config.yaml
positions: "rope"
decay_fraction: 0.789
max_steps: 5382
Below are experts of layer 10 (counted from 0) of a mixture-of-experts language model. Rows are named router (the router's row for the expert), gate (a neuron's input weights, with its number), up (a neuron's input weights, with its number), down (a neuron's output weights, with its number) and show model dimensions 0-127. Each number is 128 + 24 x the weight over its row's rms, rounded and kept within 0 to 255. Numbers have three digits each.
Before each expert's rows: a language model's description of what the expert responds to. This comes from a sample of Wikipedia text that the model never trained on.

# expert 13
What it handles: First pieces of non-English personal and place names, often in sports rosters, e.g. Ar(tyom), Mc, Ol, Hat(ate).
router:156126135145107122122156127132083126151134119110136155085107116168100099096128145135131155126123136147097141101109140113134166140149076138160151093122097107121142150146090128173148080181135129122145099145143135135141114178137113110094131135134128133145142115121159092088125147153132113140083090111087122134124157169118106108157107180126151146158127131120141104085120149123158151144131
gate0:124114143120135103122167114105132079119100140123175120109176153160076123144118118080109141141108121133151092121116128113162145141174153170111119108125076159103156148119135129114104113135165114086144117148158120167189137116102122160130167155091145172115157118109142079129131111132129119108158118100135158168131153118148106132113147142109158123108149109110147125102156120147086134109187
up0:134117131120125161168118127137169134182119144120119110074112114124139137107175110126120105097144178147129158080114122169122114110101148106149175085134165133142135124099130103123102140094135147154104144130109140106109102109159140154175071147145110086153098134110116130098095137080117116140150114119119103077158088131115147106146173090136123157128129130145107132092078124143139102121141
down0:134104125134104124124096116114124116159113127133125108116109104136112157126116185104132131179148158132171163115128143164091125125102195116118164177139138137132147102132121111116098119138095117133140156121205172124135171200143141151093110182166115145112162119105179159131141132140156107143102109145143115103180128161118111138099171137107081109115135121117138141118103099111140115125088
gate1:135143116112139142157141121097091154112099137147141159043125143163152141118157133100088120138124119152159122150122154112129155098177125133109139093111154135171120128091088112135171131125101150137089128150159133118135097149143128124116121115148120111116146086131154112109113121072132138098146126127156146160114140103116130117133118123143110127120117153155159076079100152125112133132109
up1:119150162098139113116117123142090111142122119072133086146133096106113065143145148147124091126182145130124145114100164077072158119099185122142106113144150135113115135150109146132132141117144139138117174157135123123102146164094135168104121088144121150092143128132142159168148112136130135117118118133129154095116162186082134145137138141096118113117091167126158134124162106129168140177167
down1:158134139085147089089133148117093128103124116156131137107135109123120032163140121124152154170128160166122105140107138154102136115178158133145099114173125128120116134123130118130115100119139155129088129163138120108136141151120141174116126109160113118133089190107124132113101182104142163128176102134143154136107119132175126065134181150104115147114132102118138064127139131142125164074141
gate2:116090094130094164124089115110106122144139175125141119157146153117110159107169142119140144102144106139105107120149137151132151084082140154134149162098167144145165123105101128153136153155147107135147116123137139154119187112131112149093117164115109118110121139148144150142109169122139103127164098102136088152112140131101128142147132157146152130152163127142119123132135116102172142119128
up2:132094114129086188166106134130113083101156123111127108132136156125097136160121142085112134102120122092117126123165113134103100142097139116142148129102152160131143107100127127132117178102138141135165133126112091100131193155143111151134155143154145158113147162117125146105134165123104130161130095081146142140105135147109108151124113177102149114173159143156127117115141148106170148153126
down2:104108159127093100124136113140132117104108136123110147158141098121089111138127161151167158117119109107110119136132159098154142104113109122158148153117145114128154112143117134132144148130121100144113141127107156172135135130128121093128166143116139111149118115135122107142095131129086113128118102095115083150112097156137104114129051185134132138127151146093134130087102114104133118159134
gate3:103119147150135125113103098128131142140109089136129114129197113115150130103133155101141119094116125133131104106138182123109145128148119124162125094097125143102076138116117123169147129113149124124103148139165136145109123101127115125128168146126146162115117111129095137140144101145138130113158095113122077143109148107091099121131077158137151126170141138117107108131143178106122160122150
up3:093111149125132140116111090129110131088110140156108158162105121112139133099149120095063097138088099134125142098154135125118150104142151176135155106087178109154118134120130098105108160116149119114095154116131118132137126162102106099112161153076103184150131119114098081135132144137145155136132159141136106164107165120106100113142138108138134134131110120120062125148164116103114124105114
down3:169103118125135139118150136159172135123084094115091131128143120181132152128097117166156112134126143117134116149119073105086114140094128131141098138134114140090167117093169135099158133158149125097161164142124097126119126125147174098108096136131131107133150127093172141110077156099110176151122115161128160112101121146126171162127071117132128151115153148148127138141139123131126124143139
gate4:124149120129123130111104135143068159171107106159115129124091099154067173124103161119173109104092163121131101144127140153109147153151161141148135145122139103168140128088102121118147134127119133113162137148120131169132123134127140172110157147123149109113122138115140089102112101159108121166093149097157109134164146133107132138125135150131104113127102130152101128112152147141109134091137
up4:152149122120098153107150153134095141171101175131103097108102102149118139100102136133191103161103135096103113140152129158174142105114172094168122157153139107147113113136108151111160120144159141134114137137121149133116107092133104132144103126119137109158148167126133139148138128137139124146157161148125099148087123138135151135109171141145139131129127130132130102151119118089101115101091
down4:110115120161114151093099123101161141138143133069092121178123155145113137097107111128142115150122161142116085099143160133090086111142121154127148113120105140158169116136121115110089139132124127088133144096104080129164094133129116109118110094140100114180116079094088168083139122103131124118138131142112122102134109121121102138127109066119148112113110105168140112131146070149142153096113
gate5:111158121091083148139148158102099086123155134094118144162140133124164153092192147118112092077151135122144144098078126148166117110140058150137145140117113113118141136126143101156126128192145118125191130107100140128161138155126088103138117126103158143147102154133132130136104126134159123133133100123088126102156142142122098110114092158120086150142133079123113108078149129126151130119107
up5:123149133086107123117105126129157108123144133146134133156138110090150137140171095114107111114153115117170126123129098086110077108189091131123140134122111184165151121158138076169118123178126149122153128075105139114107132134118058062144119110095142141122132166153147146113120120183165104144151113124083100076165144141113132150098095128116108160132140100138135155100146142124169116130086
down5:136085113122143168153102108114102104134093169131123111103148145140102132135075121142081115110103120106122108094120153166104158104143138155120153100166131109149121100120147110096174132123087173128120160110120123133081140099144164167127084091133110153153123099139120124137178144131161104156152161134167129091127140182156137099106112111152154122097146132137110107181158115124113156153137
gate6:129128152167161151119109147098113159135130151072127148159106131118138125138139151119118151128131123125102147082152109120153092097139110109093127108118141160128126136126165108132166107153111093128148096095128118140141179137145140153105084178116135153155118164149140125121159105144153177106099088132184129159116131145113092135109127134141179106124121091128104158152141075086121153120141
up6:128099170147096109112122116142111162122128171075106070147143108119102156104163129160121133136144097133112161117150118129124109132074141140095161143161171104153155124095131118096121128119113187106118132162105165150069097087086143110118129101117114110122165098186147163125116171132068171150082115093086168122130122158143113135121108142120113140102146137105131138099157177152126137120142
down6:134113142124091138158149109127136082106137132139133171158117122143157136120095101123121110155103102157097154144141112154098102107122154122139142093122140086127112132125102124106128128143159133126142117146132136079110118102140156140130155123167111100143165092120110135144138140146142098135143148141108127120157136158136102108143074121127130108122144104114167109094119137151167110140152
gate7:155165120155117103140126110157137141171156178134153125151138116146096144131127122151135130152109162125128133163178142144155116148102099154121151104096117111110130142110135149139094142117091126114139142140095125116102134108085123111121166097111165112096139109107135167117130166114151145147145104135127134122145142113093097142153164126148085137120157151111123183085164175085111134077119
up7:074097075095128138169121097110143129144130104107140176146125131145142129136144092112093078103109143131140133157157150112108130146129114156102127120139085114139140102136116077124148105195101159135099123116120156126112142176139149168130149087131136107109140151115179130148108101118163087118129129122124148159180098154080133149147129108106132132156125129127112138145138106153103114107158
down7:093101143147133121104141152171130150184114174145108106150143115166126150118138103120106131103136119116133072136116168156127090119127135108125123124107154167148139100100111131160103106161127131143136168140116125137107121131120129079123120140102136106113085155128109113131087152123120119103134152129086106130103108146127128116077189160174135134156091142149103103132133150106162149083082
gate8:145117132139102131115161082173123110178091167155127110098129133142131184137142171155123149136175142096151144105119104135141136158151112169131155154093105151125144112149143131077097079112153121125101091149158118141100111115108121141170132098093125137099141135114141127146159153097152129100147090123136110070091137109089118107158170135119172096089106112130159133133070139109137131185107
up8:166096185161134148138128085165133168155128146129163090151165153150118164133107145127128138104149133103145139124134119137145133170124126167147177144127127128099135105130081129113086133114180137141118118133170117124095154146128162111155130140107103158098128091117110098130137106102132110141170119125099150114150124099096140138139135124131152087112165174165140123106091146087122116111087
down8:108122109141115117117122120106086119132135149119126145118132119128147154093162156136130100168140139151146118169109123107105143137130135157144140167143114101107134174111131128131147128139107139098161123120163105146067126135110124101115123145142104131121101089125145116105182123115142134119157136125136117126109145110133143111102206133128090128147158113062107117136140118136091095103161
gate9:105134136165157128118139155113104157095137135114107135135170114127136166104109121128143162114088161129159127158111122149138124158100142130161115107124160108161122139124139092132102090114177104136119119157107132093129138137145122129112148126110156148143152184138113074130156118146123103131105101144124137158130107110117100134136115187177123107130119108141113135143104104151126093136153
up9:140156150146140076112134130140121132132137092142143152113169080142120101137110107126128147116129110098163137122090154135105153147112131166155098119133162120180137149138074102094099107132134116160142158128155072117113137124133141100086130141095180141166150139133111147109090105172131120163141130144163151168129090140123106156184147187170132129121173125131116092150118132112120110126131
down9:120114123149147147103101160136128099102105140151120143103124121093104138155138076097117120140128172144124133129142144131130107136110095155079125120137159107089142140140127188102161113116164158123131106140145151140109113116134120082072110072115139112106167133104134138122111157120116147134136108137150139108138139109124149160152095133122143156103118123123144148169099154119123137159132
gate10:113127131153113149164103063140086150144126180113124116112139120159117125148096146103157129100162111103093178149100113129129114094132106143134145095092171099131110109120120096127159152136167101140161169138139122150125069123127123118109153111114120143107127118121120142163104136135130145123134091141103130154100168175126118133115114105138138154145168108134137092139136159131174131107114
up10:125118100116110136083141111125135149157132187134139119093139122115152122139118126127101162110161151106129103123102143096105124159118178090099132166154112138102155097152109116123109134097075149125105110133155092097109119145119106127181132120129130108092141081114177156104157102137088134078131098126136108129108194178154134140103113097112099146120161066108120100127155163097120151145087
down10:138138135090153161130136143102167117116145143112103079170103134087123108146131067098130101140124126150132116122101128081137110139106159144146130141140156142159153148147140092112148154141099117142123144134120114102096131132105100133123176123137161110156106166130147121111142086045111139122110079162105125133137146121120130108144133134105113123158177131103111150095096126131100122143163
gate11:154147149083098131057126147134150130115189120120140121166084143145152132092144125131120098171133129141124135150092105129086134117126148095160139141161123118097141114113088136143123169136124161179150124157148112108060167149120113163092121135140154142128131110111148091124127128128061140148115112150144091118155126118099106113124090124144118119103110137107127146154124128061119123149120
up11:148135133126091118159138179143127110095134153152124099130140117123116130119060135152138109112082148122109128145152153104132141144119151116159107119140145141138117139107154156155158131106114066076111143182128110125159153102144190078141118093153132152140103147103110140125169126120131138098129133159101119121119151118142154113093058144113110165146122143170073193140164113141164149122145
down11:110077139154171192114146163134170123154135134126157186138074106128096114126105140153114158142091145117137122130105148121116169123157170140144135149172111132130160141138114138139147127103104134124153140122119209162080108150138104119080185144146174099119169155150139136135128145147147108124166133075143125077152174165129134110148107111092146125131097092139137126102119150140113117057149
gate12:119147116166117153140175175111149116121155131115115114083129157151142088120140149133149173110129124128127115108168134126174095105152147134156084121108094111113151148151137133150129135134117151128108147140168158141127122118152121092066131081110176123154120144105136103113136146110118120107115103132119161172127094109116149110111130134128131174141111139128122100094129147148140122125110
up12:093143143124160121157074105130114147122127151141146133141150128136124177145127108107119109135137098151122129138135151064113124163133136167126187160184168117152123126149117108110094139132176113122116125097081095140114154150080122140198138163103125154132146124127145145142122110104109142161141165131130098097107156115113144158125165105146097088074114105160148135148121124120078133113118
down12:154142148115110132113135167125116132155099117137149156124147124173138091119096143127148116116116118108096128145149113130202151103138054125095109126118145109099113111115110133173130131143149109121171130150089135157107113165135152132102119107157136091111146134180117107120084127153181135151145103130131137149102087108080138115153130145117152135087129168119122127132116091138146142137164
gate13:115121141118114100135145077093129134101110152132165179074144136116127164099118120109186132158134141161152100101078121159125118135136119140156122138129141123117115162129139108137104118148138151136167152126128152120144136087123126114124154094106107120082122163150108106101143120089165118112175149109122116139139130145119091139138095153134113145128135148166164109143173103122124150119127
up13:082099115078149114132121124137121131122128146105151119131120148125088124117119140107106107121123163081132173133179151089130152124151109149121198132136089127125150116104153139101106100120142122103117104123101119111099122169109149169105132090150145102100093109136116148097139119152159132149143119155144148175122122138150131150099146072105120127129096090144082138097125106131115144097166
down13:141121096122125104088128135136126127158131108134116171123144123090145146113144157119169137126134133130100125152132106162130137155128183139114106089136100123112111150109084178111107144086148114186135153127136091136132155119169143124143124126130149127128117145133106095146192121141108119086090137118129120132149113168149112118123178097152144096102110111125127177149116092116118141129153
gate14:116129112135119156114162131131100131119109158126116151135114123156170124147138156092118152153119108146127156089108122153114087099123099162118158136126139115123114116145094168135161089107121134083092046114116122134089134111124115106120152139127146117111169102089145137115080122093163111082126146125169099099103137092155127144130109079084171081077128143129114127113122128120151132163187
up14:119150127100115116149124144155137126188136103179140132097152124163131124146118161141160109146118145160096170140110122114109135176135107114140130165145116177121173103110132129145155130125074152109111113127124111147127146125147087110067126166115114110112158117136162110149172093179135091179091108106151143080109152149136140130123111126127123091127130137134130106125133134095130141144152
down14:095158146129113138123140146113144150156128134169140114125114135115176165115138108124150142119117112100122134166105120091092112115113140150126102106126144133126105122129142101123147159135133114142104141115119166169135170109162168116154136114090124151139104130150168169123122181126121126119107120141156133123124117085150171116137202126129150121092103113136138117116135123079146092144153
gate15:158116148123139139173146112127153109135153131145140138133152124109125116160140088098180142141095113102102127132123135129132124150141171136140137163092145083078135134107078133129140145121102150188157123125150159099148094113127139127149104082136149123136107126080131085132144139129072128136112145144127107135134153143138172139188093117114150177133150156143109155132163169142162138140132
up15:182123115126138107138132112143148083176116109089124167116161113119125122138083108100118153154103182117146105137112158167137168111134123161163100098087129129076141127111150147177140150133149124179174128143150144119087103125133178180120094127123139120081114133122151071126105128108068121105129110123105110126139129119130148171170094162105113128158136124118116157128142145123139079141141
down15:142138107158119078154148130123096141140134134145159125153133155153116125114121105142124100134111114147069124133123144126111143139124128122138151099105113155153148154118108090167127154148148109118139103123157123133175130143130137140127186203135140123158089133128160141128119129143155104100128109089108118116139156136155122119146099083104055092112125102154169151118157116126144138153150
gate16:138118122144132141161104097151147107102130145168150124175129116156156145118132133162132132131102124143157131107220141125128117121119131117141093145156108087086129175135091136150053165131144099131178144127129143103164150113115135136117112144127142152123141142129118122179173152083124130171078101112108149171123124146128191136156096124165094134132116147117104125137128126145091138101164
up16:170058152150118134124093139114129105142116174140140102075099189149138147133077139162102149132102137150137107135148113119162128105131139141183174160112176153112104096132138086106146163132119095133151109131116159152116158156131125143154099106132111130157098152162142142145114174149083168084130148111128151168144111144123174123140131168140109176101134113124082114130136136156129146107131
down16:101113157121152123131139147129145127116125118160107102114097173141099084142054151108129149144088101138155138133106112102140131169139091103137122171151149111112100121113143105124152117164175155130134124142084114149086124115114138109120139138121097125078096145121145123112104146158095128153104134096160123154156147132128135105104123164113157117146146153147144123153116130134125132151153